{"hidden_act": "swiglu", "routed_scale": 2.0, "balance_loss": 0.00822, "router_noise": 0.1, "norm": "rmsnorm", "beta2": 0.98, "train_tokens": 375800000, "max_steps": 5735, "dataset": "wikipedia_en"}
Below are experts of layer 8 (counted from 0) of a mixture-of-experts language model. Rows are named router (the router's row for the expert), gate (a neuron's input weights, with its number), up (a neuron's input weights, with its number) and show model dimensions 128-255. Each number is 128 + 24 x the weight over its row's rms, rounded and kept within 0 to 255. Numbers have three digits each.
Before each expert's rows: "gets" lists some tokens that make up at least twice as much of what it gets as of all text; "comes after" lists some tokens at least twice as common just before its tokens as in all text. This comes from a sample of Wikipedia text that the model never trained on. Tokens count by the router's weight.

# expert 30
gets: "|", "1", ".", "0", "2", "3"
comes after: "| ", "N", " ", "; ", ": ", "("
router:103185122162102153121139143120085080113126102078133126142136131146145149137135089144124135132129166125135113090112150105152126130136119185106109118052129158144121107171120146101146141111125107112153082109121129115140121107121138107111113091136155104108125114128114157112153140104146142141136095106099092126111136158111097044175141140131125171154123101136131105146106121153104150168137
gate0:114135071138098151127141138112153124144169107112155151129134138138129103114148107148156125120126156141109091144103143161133120117151075170069124187128115093142113101140137148093118123132139092118156109156112135151100093122176123082151111148162106144166145141163119121124152122152141145124095128125130178116089101119134102125142118130128091133154096133140120132157137110115120110130089
up0:135165154143113112145147113144128155135093186146107142127129143107115139106078118128142116150104126136121125123114109091140126178139127115154145104140119165110093147157099149130127083146085118055126100184138108126136121137139167182105103109090115088084137141117109117098128144162100118104116115141114077179107142081179113112132149092096129058099156092110089121183123143163143135122149
gate1:140122185149145092138112153102193094109143150161140139104076121132158149178117104132138075134133178107132159089170136106150130097144136161157111122130093103133149115095122137117160173119140135148130144124143140114114134146120123082144110149068149151119165172118074154109131117101117102102149127113146119082137158148095089159170105128151118153132152112109100142146132139162135131135172
up1:110132148118127118171137102110128138097117084115136133127131113148141136140154112059149124154066121137107090098144138118096100115144140159123128153063121118085111115139118124104159131163124119143114107117093098155136140142103115155125162146110092132131117122119125148174094146093130105141097131130146155148131106167127166123137143131092081105130146137140126129170101119123067097128115
gate2:153132100113109065107155176129099127154167113121098076107191095082158133100126191130167124097182111142121102116140141110137144110134124106132122122090152119060135142135122130174116107179138122108120139166139112108156120141116126096095116115172138134170147114096102155131135101131082130162125130140109103108174189073126147151143139112133089092113147156113125162151119127075143110118164
up2:178129134171115100154114123144083136075090161068102130114127140113135146150102089164118129111095141146074138107156174096109093125108137094127123129102093100144157131143102138128197103144119141136107119131103143086119130107119138137145138115102126096130147130114116111124169119109120115117166142108086104151147141115113119142183109111152122139089100127132122111163091096152105148135153
gate3:127135117130102151115118130139105140123105149124092152129160122178142130083148122110109143122171156133145106135132159104103151092108112182160102177126111129148133125104108122121141116159085118112089184109089157126115114118180125156116126103147141124114162141101135108136167146149105099126098137103162137101131084133076109083085151129152095145147122108177164151103149151179153137104113
up3:162144092125130153104133087144116111132097086114154104148113165136158137158117141120131124128140168135129172135118163093163159126147134169129132198100126140095097102092113131150123125132164147141136144133157141127134073113138130140143084088144123110124079127147076136135172164139113124170150106091101131152117130112110137144140161086126146128145159119137120122128114132104149149140092

# expert 28
gets: "the ", "a ", "s ", "an ", "his ", "The "
comes after: "the ", "a ", "'", "of ", "with ", "to "
router:105154131136097144108137107111105127131099109116181154162153112115120141139135104177118142166146146103124114120069131122155127108151123164108116124102088129109097161154109147104133136138129134110135142107112122096147148138101117087130113101131133120116138136139151147152123139109134152125174099119122142138098166152105103130159148150122108110184126149126132121172105129156095117175151
gate0:145142095154099137154139138104119151172105113137131111091137101112111110097163114127136145188136138112129196132168069093141108107131113115131096144144129075137165184097124133089099184097126116116130155138150140144107110149111167120119113120087134130147131088138106163103137150159132081129106120151176144141190116152148108160152111098113159189114153123162119128140112133113159162138149
up0:103079121110118138151147132131148128118170123113139161139156086184112160100079186083119108111101050128134136172128119164147111084119102093139136094101184116103089096130148114137120136131087114134153153137091099159121126137107117151122138138106143176090100104135132164104152166152148128159130125140120158110090143149166147147143172126135114129136135124180123114138097153130143126130133
gate1:133145130137090139091112191106108143114099152107113138161143149140129129128089191125138125155103124120142158118118164102082191122097178159135122117073126146184161143095117134105146092157148069117135076110100152089109107127151153109117118134138115113152152113123105103111170155137106137071110080067139135117146183128134098102103092116158133083103164127130148155158118149139123125090125
up1:115149134140099107120095141095084117155140142101152161169141130119117127142110125122189162177147139139128156106108134109145134112097141179100083145131122137111132093124142131107151117144135113145078143067117121141119138113121083103105140170143178107073141095113175117101160140154096145123111089093110088103142135118126123136174143106095151128072126143113155154109097142116093142105128
gate2:123100107137134082114132126147126130107156129153125123135162112103126117157114144193154138104139097071133111161154145109128103125086128147135125149111104165111136148113130128154101140150186104103126121201120151152102099121183123156157104123117141130094099109109143124117158104185129126135134128102132094122144148100108182143139105163166120131113151081171098081149106147120124139149145
up2:095114119135157131112160134118084123118122112114097101168167131089192114128148127171079147095159103153139121126103119097114087159080129115137155129137168149071112114123089125124109132092130136128142128137149105149068112091161109120133147161122124172110107152082143086111125126112102134153145128118128098156144105159122137159120114131157099115184151112118144146140106134144133089124167
gate3:125128071116142133132168133151059112119136129121137113116100134091112133136148132136103128130117168138119171144145082131153097140148128126135101117130116173100108089126127145102129139155122130160110141163138143108140088125086125105129115112134101112164113100131114161108098125154124078101133124082133163189101141079109166143145098080104154078138116105102107099129084142127120135135083
up3:143146158104108151094094134135153124148102128142110159114105166152100133110115128119151096129121119155170150146100107113124112123103123101141118133158090084110144098119138164148117116138129166142124135111090125126117125143114156189090124134137126138124091168113134075155087124115142162160147118110145110112118118116148174122124144154114123103115119124100134135135150136130123125157134

# expert 15
gets: "- ", "\n", ": ", "by", "th ", "National "
comes after: "\n", "- ", "|", "\n\n", ")", "Preceded "
router:102142105139079131119120142131107117129109090072144141149139128127134153101150106154122140174140110125116120111073126128127163106146175151132137132107089136108139148156118151082156155106138092111133111087121084105133115149117119109078137123114140138099141149150125132180132156108097116090112117129104127119112141157124130048132153116105106074124108131094186115133120124190108112169159
gate0:119116127106160135131134107182145127124085157147080126156099184134143106161126109163145106184103109123139124126125168138095123177095129118118106171129136156142176162177144126100153126118166103102123090091106130127125141145123118127111106125144145145149126118110129111116116137115157130168140111140144148129148119140115159127124139121119131096119084125155128175132166138135135112136106
up0:132124150156130078129129130133180130157067084120096120144121106156153122106161141137101184113164096099175125085141081144132121118127140133135120124121114109122088156118108103095170181081142157119152128121130167120142135112117147123152113122124095114144110102173145115121104114184146136125146104113123130109149087136135128146114117124129112099151148074147123142161115156122100138120150
gate1:124143121137106089164137130140130156151145151105094066092137145140129110119103131140132155118104107165154097162159115073129107129136134102145132121093102128120126112122115138134137120106143144090141117103116131087124125123171131102108127145135144122089148116071125103148123129174118120133127123137103138174124114124126087113129129132099174116155126123099141125117113117124152131117132
up1:093123118151146124099160116073108095107143129094113122149105095167098130103100096115127136091149160128100088134104103118113135160157119211116152160159145122124114109172109142132119174176162132158114163165105123116126124146111119136161121122144113133136113091085128085133129098137106145156132127168103145138113105147134085151114126147142107108130172168131147131112155146150123077110082
gate2:147147134106114116115115112130107099132109102138086161127123164135163153110136147146102105078094117090115152161131141124156152100104129110165136149158128109113165149106142074082098142133125105161100117149141121153122120106115158163147147130103077152144120087161108165155078146134095141141124131162127119072143127137109098134129142155100171092115122133142172136087145104118130132156145
up2:173114133147138102149154121156147161135141072114130117112124102134102106132088111143127105137172124159084121136152141143118155089128132121129147122136099097123173155143105159080109108131115134127114163103135156145153110163129114059106104129105114136160102121092116131162110153116125099145131151147116148149142078140156102137111157069145118083127125116144143154137174151091206088134120
gate3:092128186127160132101146130148113098138114112116132097122107125135166171126167131131108092086110132089150126116148128177124145088109122131104138126111139093105146160122134124123128128129141129075102141165120142107131131127151181175124132155117135148091049167113131130134097121132128103143129120128189125149115105151117176139110144129099092098109134152145122108135141153149127155125166
up3:132086122081090131153098140154102119146135097111146105088100131144129145178135107078126102128136162165105163064137130117119122114065103123104145133141105090142103125130131083135150143137126151119145117135113128127110140093130164127154147175130113161118119119144133131169072116136129137096139131120126113138133158161126157092158157127142104115112135172135118155115122144125084110114124

# expert 6
gets: "\n\n", " ", "% ", "6", "S", "2"
comes after: ".", "| ", "==", "== ", "–", "/"
router:099133114193096124141120097112127155164120105117166157132178117118130148151107120126135153157131127110142092126114141116124118126121127115148141135111124097125117149129098164109150116151108129064156120115126124120149148127097151111139136103104110100136132141120191165146124117111158140165150103127108120144118152132081079109165133137102134137135106168090157089126102111146129140160163
gate0:163140156121100154106134135138146126150113121157114187118158105129105130116121070136146081133120120142111166134121133063126131114138158096109151150135129132110091140154138114146084145147142101116139120102077140087083126121103145117103110131078090135133131125091127146166115157104124100134123096132118146144169145103157116120146120163122136131152156083123127130079125132183144097077133
up0:105129098177090147122146136138119140137134104133135090136134105137092153131138130125152148136075151103109127108188137108161147097129091076148121142109114114139164116130110129131134131142140121089103132133154101145131162112118125142122092083141121088174121129141134147171108148139101138160157149097085158142094153114115107117142127097124122096106145155143132164129143090095121134152131
gate1:117104100125101155115111109120070066157149113104119163154150119174176067153178153098083170153134140138114129145152131077181173110144081118123127127146109135126142125116160133119082127119131143186137135128111127135110139120168126186132147099137150115154087070140134124149134086110123143160127129120085098144152112116103152150157094164156138136130122099108147149129162150107126102126096
up1:121118142150139122148138118138069134119157163161101151131100144144156112120166114139099141080138114077120113112152184105102089121133112117115126149098065142137107111130111128133151145144137110133130116129125176155098140102172137113142108154117115130147177148128152128132083112123140162076124093099120141099147133159162142159127118133127136128135143160144154111132188110087142135140124
gate2:139129114120130129121130114125106106141101100149156082116164121104158150113111164080124116108151130135113120153133155112107120113153122107150120153147156156149149109123142174107131117137148166148156134173131146083119122098152080127140137101157124147141131142137151144153102109162100185135151104137108136101078132110107116081138154116137140174093113148149067103099113138149099094154114
up2:138123129127161105130145084118079114161127124127088149107154119117107119156116100137134156134133156144146137161161115109138121117106139115114147144130106145109161116107118159107172119111119131126147200087157074152162124147116125151110132105106115096129124131115155122146098089120146107092146107147139120126132133150121124129161137125099118138140058130116147089152174143123093108148144
gate3:102106105145154167128125143145131136114184138155148131111123140130139155132173133118127131096122152092154139092116151130165142129118153136118148126126151179110153135128177104118142115152141157130165072111142144100112161100160124105142122132123136148141099129130117123140121150170073087088108112133158161126119100134102159147120087166144129138099069119135152143131089103156121110179096
up3:151132114170131122131097116132115133103137130088100115120164133137111143088124122110104113136113131150113144139103141115151082119123178108077161124118136111124125126132107148151145143117183116115137082139149101135128165186125113095103111106145116110124102156150099133121124175072157134080132126130118105102148132121153144170181056098146108137126115125156167092095111082081127081169113

# expert 18
gets: "the ", "The ", "200", "201", "199", "United "
comes after: "in ", "the ", "of ", "In ", "to ", "from "
router:110137113153136149104153116119114136111106111130147179145164128101122188110147101163122154116120137105165127107086113123117137098173129177124153175095133105139100135121111125119157156134120116103112102103127107129149155148120116086105123106125144092105113146159134149144138170115141149140178070133094114159119138145101105105153124164102107141141096149130127089146100111170108127179110
gate0:115112141150133127106156138096110120132132111148116121161137109173134140134135128110141119142112128130114138137139125155111134129115180143107146136167138112159120118125132117139170148100127147120129149147118124107141143148144138130142087111132142123105108103174121110126105162165087146172116132130147137156117091099137139109122135065123138135148105117151098107130128115126166112124145
up0:095181139124150121093115111141149123192121144099145164105061140146102117129139096165118143138136105087096177090132188122161126117124097127136130124080135104154163120107136129129093114116112134115161153114153077146122183092130141113110115118146140120102104126192140133180135131137105091093098157141186151159134130164076111116154179132182125116108102136112103156129150110146159133105100
gate1:130111159123108083138109164098155119085171129120156091168100145151121131127107167111139127098094079152084169129116137161102138145140152138090106113133119104160139128127129140116117156121093151161181117103155099140140158095155156114123148155108138136119137103103135129118159128164127083141122147110124156086123075117167149128151141130156148107132148117116103125121128134152160171132134
up1:136119195126103112137157073137144136147163146157145150157110123119090129083170140168180098142138138080093137065101134157122133158143117157092096141174098106143144128122092172095129107105160115135154126122120090131105080141149146183167122097129162122093128108147125110116118086115097114100139053115125120136171122103128126119204152168134117140136153111099095105144116117104140158145149
gate2:133131146112159124130141129157156142147118103077112112140175154126151099149148115125183119095116140139131132119145152167150137145136080142122150097080161102148110089132082163142143134131142113128115128151112151141122170129149126153105167182121073137096146097113105140167097128143122094146115121151152135128135110154158129089082088152114169111135154157127135069111113063109115122150133
up2:106121089120097144099112102171141118086127164162133120122113116130126105140161115126108104128130167116149138161103122157159116141129125131140086170114143139127121107159139121120118179127174127139107159135126135131126114120101140111097107126140137181134125127134135118097137153108101089127121155055130100134120089130124130144110127106145137155140136094095106147092117127106100095138151
gate3:175132115128131134106135139108148113128120160103095122160171156155129122133145108109161119093143133127130137139156120107122123101094145134115166124142116120085131122134142113103121114135148169177114145118136103115123111123133142099187127159138142130125149146113176132143144143094118172131094125145184147168154137129144117147127117131154089096161108128129143137125099084137185051143133
up3:120102122120151109118128095133123150152100150130132089136122087144130125153105173178144142161135121130134134105079174148120146146105126167163100134131129160132127121093122136145151111121105125149142100130110143116171101134164128128114133115149105154107127139152111111119124156134106174123145106127154130106124158131097133129127136096115131112161147165149160129112075117096128127131141

# expert 29
gets: "0", "3", "2", "1", "5", "4"
comes after: "| ", ",", "200", "201", "–", "199"
router:145143112143134155135115111112125122108105085084130154171147134148158173136125108168087143128149140087140119088138112117144123081118132130107150132103120126156119109150119122091165120136122117109112125115101125099133149125136161094095153134147143077124107112168161147128143146155128128105171100132077119113123179129092099023149122138129123146137103131134153111146093156153100104167114
gate0:118109139140099103112108129131109136142131151125117149158137138105125088153119170127141149124166193153133134100097094128132137132128166106092137126112127165132124140134103097132166108168126070096123104100120148124113096149160090148118113090146136137137170109130157123129092151136155158110122172116160117124120089136164127099119112152116149107145104113105119116100112117116133122159094
up0:130133144127137137140138161152118145165111159142130144087145109130125144117117124123128190140154123142137141141107132142123161132129147146156124137120135098140120174164143113173125165120154161150134107091126118128172168138109129130180101133132154144112133156124073131124130174133142144124125141118133139131098165151154128158088174135100138110128158137083141084145113127095132147089137
gate1:078127100116162090129144137123150175095128092165130100148106128148114143112121114128160102118134140123136146167109138062137127173117118117140102133109173109146116113115108117109146135134134156086113158077186125109106139128122108090172150131104077129147128122104086135125149120127110120145121146137093117111128157146139129175120094141066122135137113140161135109146116107094130154139082
up1:094119136118127136119152145122127104113122105179147141136091116135165103134118142055099171131129114154134086154097107174114138118111141116152113112116118127136100131157133169190135144150134111154121139160118149120166180112129114166118126148097137134105149125158096106147159117113091114168136074178105153111111082130114135146176167129133152116140131110150130137111143143108118098148109
gate2:119114133102097089126135120093116148122099127147132106137085129165169166096124127144134113122107079101132147158169153115092136110137117096136140124108118098120119116152122102144102172128075171162155131119156118136139091132108121165143145177129112151109110162144103119145112131105108119144157127142166094080116175131147096141099134152146115110117109137109145125123144152193137093123098
up2:104156059137156089125131141131132100137117144095131165132142159113139095153117142150136124122118131178145151098138133085158173140150137111104163101102143134093107093123098128134109133118129084119147127140108133140118094137087111129098104160037100107162095113128130152155147154130116151129111092137154117169123130131126127136126157140098143121104105162140116164113146071123140115105134
gate3:121140125132126122116143106128153089114108128110120169102147148098103117121126157130166118123121126125150142096163117105092103159138103100094087122141105113165135155122117123131159137159120137083134168120074123114133086140109130125142097133112110143090121133121138158168139157118106121087118118116129133099142118102160167114112150114094135147116111141157133103086108095144111139143082
up3:137137139089114104090103128161145144121139130134119128111161073156130133117121105103119119120125160118137112145127110152146133122147129126120121205118139088131099122107102131112145132117144105164141145119086135134126148078093079129123122123107179135114148179168159131152143119105153117137129081092153134131145144147099148154109140157163126147118135118174106107109128104156076163169140

# expert 14
gets: "(", " ", "|", "/", "/ ", "1 "
comes after: "| ", ".", "- ", ": ", "% ", " "
router:093162139175070120119135102100113127159105090093142139156142085151113153136115100115133102172142136116082132130107134134120144152142138135119150141120106126124099151142119119110149118162132111130156110116141096077134166152093137086129106111124137152120111104170132135184129157126120123115120130121095129125116158138095105110179165117102085084132105166125135113146127134109128151176124
gate1:107118155165081068162099157122129113154147125080199115146142129144125139107148133097146132095098100138137154110121092144183113141180114150119103119086147101118161060148161142148140124110103145142124161158115150159142153120138143133128118123100137169102109092104138134125122145153135116150110125151104130102093131151133113111103153132108134147121142096087127144150147133165119162118124
up1:142117149146127113115156131188156157155122121145158109097127131167157120176149161084137129178149137167123159098111113124162127109133118099091120108114151143148179110094143110108126108113136189111114127133123144139149136167135142178127167132166130107110152130125108118103129132104090153109104174071174087116103114126114115130173135151141085127126185159180128138128132121171154110083105
gate2:149112137132142133138131157130099155178133124104129136135119099117139104139107096159096121104164124108119129157101170120115142131153176105125108148132146117141165146109121113153123144131116106112151123118118197111169091131126103110112135125111112101113149149135113150105106131155140180141152117122114154134142139164120163149122106147134114143128123136120132127122091085129121117132119
up2:110150146159128131124115144115103097122101145124147094126132123142111126128116114128072143171138097107122119135106103116129109124154118133092085155142080099122150155133127092157137114120111105189125114141161135119158112123108099152116094103145138123134089143132116102109124130101153145112183124100125140150081137109104156137118110140183105140129101117167126129150105173115142089105168
gate3:128107137151116108102152149105128164116062097152155094135090139117157078123164133144129109116153098144121110151081112154118115114131124117133085139102113157163153117172117146135071138098157170110129106156176143118138093161146093125101131118124151151165115132179140131146124088130148145138130102150119125126185109144120148101099115142158178156111094124141132149182120156133081098116109
up3:149141136144165134129132142149075086086154163123144145091146174090137114149190140129101132106099128103119164123116130106116157146085190160104113099126146113114153139157152130146114139118131136142144122157113095148125174113134112144107160100180079150187122109141069127102137166143131145137111109154115114113124158171148109136128121177127118150136148108163108099097123147125177128152121
gate4:118150121144127115117133168137140174177169113150120143121112116118158106129165127153109162089128111139156127164084158143152140121166167151099119167145137102142131114151117097129106144163125116118114157125127133110137167180121182139147128119115120113087162118083111109153122135134143138109115143155121143163162148164144131149166106151145146086117185118145163138153141143165169150158102
up4:115082108126077102128145126136148117165140082138118094130091116071148106159084120144105139065121134113132158117151104159142124120104151101149157163127117136196133115112145110137180111095142161177125115163139156084161095116113130090157148116145117175131159139100099129123165158118102161143096165113124123188125154150140144134155136099104149105142133122141118138122122101104143137112105

# expert 23
gets: "\n\n", "\n", "a ", ". ", "- ", "The "
comes after: "|", "=", "\n", ".", "\n\n", "=="
router:113161106154097117092112133124127094159141136139152170176179089087129174144108123126112127112108140104125110131133147123137118107143114159125130119106072135149089161146124132089150154142160100113113126108136098082165139162093093111099117117146126071111148140170128169155137168137142130123132098129103148134104164168117109114156136142112082091168123145132145110156127119133083093173146
gate0:163159085110160089144121174143121117132091146145120166114081095116138093131120128108139073121116115125120138141143121112122125116125116133121120175147137091141134175138136123090144091121086142150131104170116142161111121111116135146129139123091175147149100165094079108149126121094168089125139171186177174146138160093126104112135173116129138091135134126113098157123149102117147146128086
up0:107092134139108146107141133118106142119114114101141119142146177127098129140128131132103129122142112101151140127153114119179118119141123123103122118126132123136147150130113143116092109111144159066112161158145109101147134133167083131151131142119085117187122159086147202120130172138140141149099109141169147113137130131162111151073131140153147161158176148135095119161153117113112106127145
gate1:170119043158143145090113176155123134122115137119139113104137116098138148132110129139158155117133126162136090165148136118129121161134129116157126141127128104116150122130128149149141067120101107137074084157114103127107105127131129170120150116080132140117104093111139144132112095119136133131164085113132162087121097146163118124138155120124148149128118146151169095128142128146123116134140
up1:170115104154106132056151134132093124068155101130169117152139139086168124125108181100146092127149154090103145097104134138098116112130108119107127140120173093148110136131113126171140167132077106138126120154121140090158136119095190126124141141179110109144125110099116136101139125098089075138150161127122101124182108119138162156168124078132119165095129117121125118135088158134103136102121
gate2:105161119146152163115114105151133135126144131137110078124118141137126142095134120116116144103132136121158172116157157100089094134133109112124114090128091080112129141119177143139137144113167128156119103157182157126114126143119110138121136137155101128104098130124105072132145133118083124123124134124094115135141111110122113128092158125082111103146163096126138147150163129126191192114092
up2:126106101160124166139131095198117156092074100129143127146149086137141105129103121123163138197130137152088119170150183137146121131127105120072077143158156129148147132105098134128140086095070156122166137127134098101150104099136160121151150140106164111137136160186144127138150124130156133129118155141115101137130135157079143127098128135104113144100140144150107132115079140093129127106162
gate3:152121126124121162107143091131088149080113162110101170167094149141181128137128087131168117134139181078131136147105100120090139130141145107119134115121105130123133098114103117172133085126128132131178125121119116138111119130133102118128131099137104169181132139156122103114154107141126120112157115139083098101172136162142170156156075140127137159140143148108113140161126131141147124127102
up3:084143153149137150139120082089164114116089105121145137130161141127114187115133129133123138123119101145149180101144138136097156090112149119099126130110172085131111132151139106111176129104162150115107125131077116104124163149157159150164108139109118103095136067113107178128105145121120110102111143154157125116086140113131143137158142130149098129106162157109172145108090162158119115145115

# expert 22
gets: "| ", "|", "-", "; ", "1", "6"
comes after: "| ", "0 ", "201", ": ", "200", "; "
router:111118125144091127115095101125111120113099119066133173149128133113104176146111130134123179128125113124157131083097144140160131110136139145147116132125128158121132126154105162077125132156116115116140110096131092112135125094124157095133111143151143109105114138154146128134162120126141108155140106096122113155111141109088102043161135146089117134141120119100156105110096146147136121146150
gate0:117126114124155175090130129091146110126110091147126141150123125105097139151128145110146116089140146125190151124105136145135148157125104120102114152138154102117103139114165103162139121156089134154163157122142129131140135126107100129142142143144116093131121113099113109148153093140127119126142120125113166105125096164105112164103156109124138115104106148119070128132108148111110166164138
up0:102105104131123111159131086169130133162151107125150138123153158152120148095141085156137125156158122100138144086121144136116093159142146098128088129126123127138162139173153176169165142149079137095154078124099098131089127158137156095112111131119132123115099142144113119141062089092106147145120128136136100108132109109108113127133133119080121100138136155151143120127133153149084149144111
gate1:125157112123134131123116118131190144104119106117109160148124159083120145163125108121154118122133131125173161130103114090101159119133112080139140112165130121126150145129085102151068132118104121111141143148170086118142131139126146062101119172132127106179138132146151105149072145153183124119092124132112158148134158156100115091147143101129149135121093133132111118126132115156094111132141
up1:120133144130125133126128120135118115122152083143161093166128117118156134122137129105137098124154086139145127147110135122149128126080115132116144136100114167126133180142108127110150107114151102116107156154134122116167171143110172150149092173126177151107129113103161178157123135110124138137181133107095152116136091132114121121152108138097128084120111156116140137127147111113103131145114
gate2:112116078135133111174120141125109155149134103141136125117121123127149121086151166125192169113118156128122137116082117129139081146120120137120121107146152139144162134122166145101141172105133133099146133132120147173123149164134086157107134127170134115129157128098135167129183111163142149081129106099126084078106110174163173132117095133095114155156125114147139151113103141115099113140173
up2:101144120113088159106148114175190054172110128093162160154125140149144125166117119117147164144127092145106118113168141108109122115152130097075133128118137105153156114173108102117125101107119098098078160104130161133120129116122108138147123096110128095128114104157121146131147174111107088148078120144159112131141148127140104087130183145090112109142109127080143109105119157115149121130143
gate3:186163120132150094114108113161109143141122131089117122090150133118113128163111182159136134133120082092158166149135101120113111103140132125141144118095131165138156139136188172146116151144139106149119161158130115114113119114136166174116132113084118150115141119145121104109088114133128127135124144148135113104129108120128137162118151126084157120129101182145122130154132080176097140108148
up3:108149156157153170125120156108130144149120067129143110144126097140102128148081116113118128167186134128098144171116165108198117113135165121140137077092123106152139155114127144142110150122101116098143130132152124103083129124088125173146086098097123126101154116118112116129155141169142125117151133149162064072134118114112122118147131074091118160160146101120113159142123159153131120134101

# expert 16
gets: "| ", ": ", "- ", "°", "′", "|"
comes after: "\n", ") ", "2", "1", " ", "3"
router:105127164161075116153130103133112110163105109096136105181154105104097160122117098134098136152142138110116125123108114134130183110140125173117116138102103107129091136161096143137128147137132107104167109108097117085121145127145130093126124140125144097084099102131160147143133176114133155112155105121119136134131112117114107044155125152086084135136090151121147133134099132133110142130129
gate0:123103145129153120142125161119132119135093126094100110119145162138100129138131099127105105102116133122149163102147120063131147123155133120109154113156095148095134113131175167163118088128155148115114125147100140114158098157144117137116107116110098094149147119177145125101180132086164096115137120107096186138146107149153121139079108091143102151119109140115146150111103169106142136144139
up0:139166160083141101144145137098152146121106134112115135115121108144127133129135105117136147096082071166137160118135185157157154175088111117144145113131115149128140120129145135125144107153121139103106109102120138149133158166108113110100135111152096119146080086120115148159128132128195131145134145130132173193123116116140096121087092137099114112099089139090127127101129108092181123110153
gate1:146161124095145125129140142147144113164163176152119137122128115122128141152135106182146137115176173085110172091106118077150132145141132101117143119128142095132112134170148114115144137115156135091088089130152140106139122141143104107121141168142140126117137148105134109134144100128121132085082096140134111118102106138101123065127091127176117106143120133156103161133121113114139147109120
up1:114089128178095124107155101140090145133115123090150080169125127101099133154146120142104118123117124146192138127157160124121132147136127144137150133101165105142093143105089141111124091131168145130133133138135140150138130126139108080130130142121173136126138117112105124145164111126112110164122141155114119074121108103071100108088091152164088160138139145139102153160076129075112118136175
gate2:099128157137095095096148129133146053085111086114101125145094146141156099117073134140126118130110132131112122131157113114144118096125139113188115148125133156119141137137109116152162097117176132124115087141154125109125120157124093127114116162134123127154108142140129114132118126152130137104124148079100082145170097095163126153148176114149153096127157121134127129146121092119119148123108
up2:115144089169189093145133133122083138099167088115160104139115145093123138105152117099161155127109130152111089080113099128105126119121147101148108136128120147111117124137110113115158140102216110112089154087126138139157117140146101109146104138142127145086136151135124127127119143147092102156143154097143158134149126161120145172091168117126166128102138127131129151121125114141165157118124
gate3:147153184126159160127089142126140120162157142119122123138117114135116158120104112138130125158108182115123120133127127138123110121133132133163127120133179146121157140119126117159105109171150086144132179082124099112123121150131113159113124146125142132067157107170163107126149111151134163098128123150175108155140132131132110157136116152112135121095124173125164112138146128103160138139106
up3:110131140154110089150152129168111114060128117128111122117099142078170122167149143098135127113131173144123087125154114123183083170164073176103090163115145128139127137134122116101135123087087128158148095116103151160093110125149103124131161136146147128122107153094141142137173075123151143159107143117110159126139111124159126136102114100129130150091153129143173141125168135146121146103126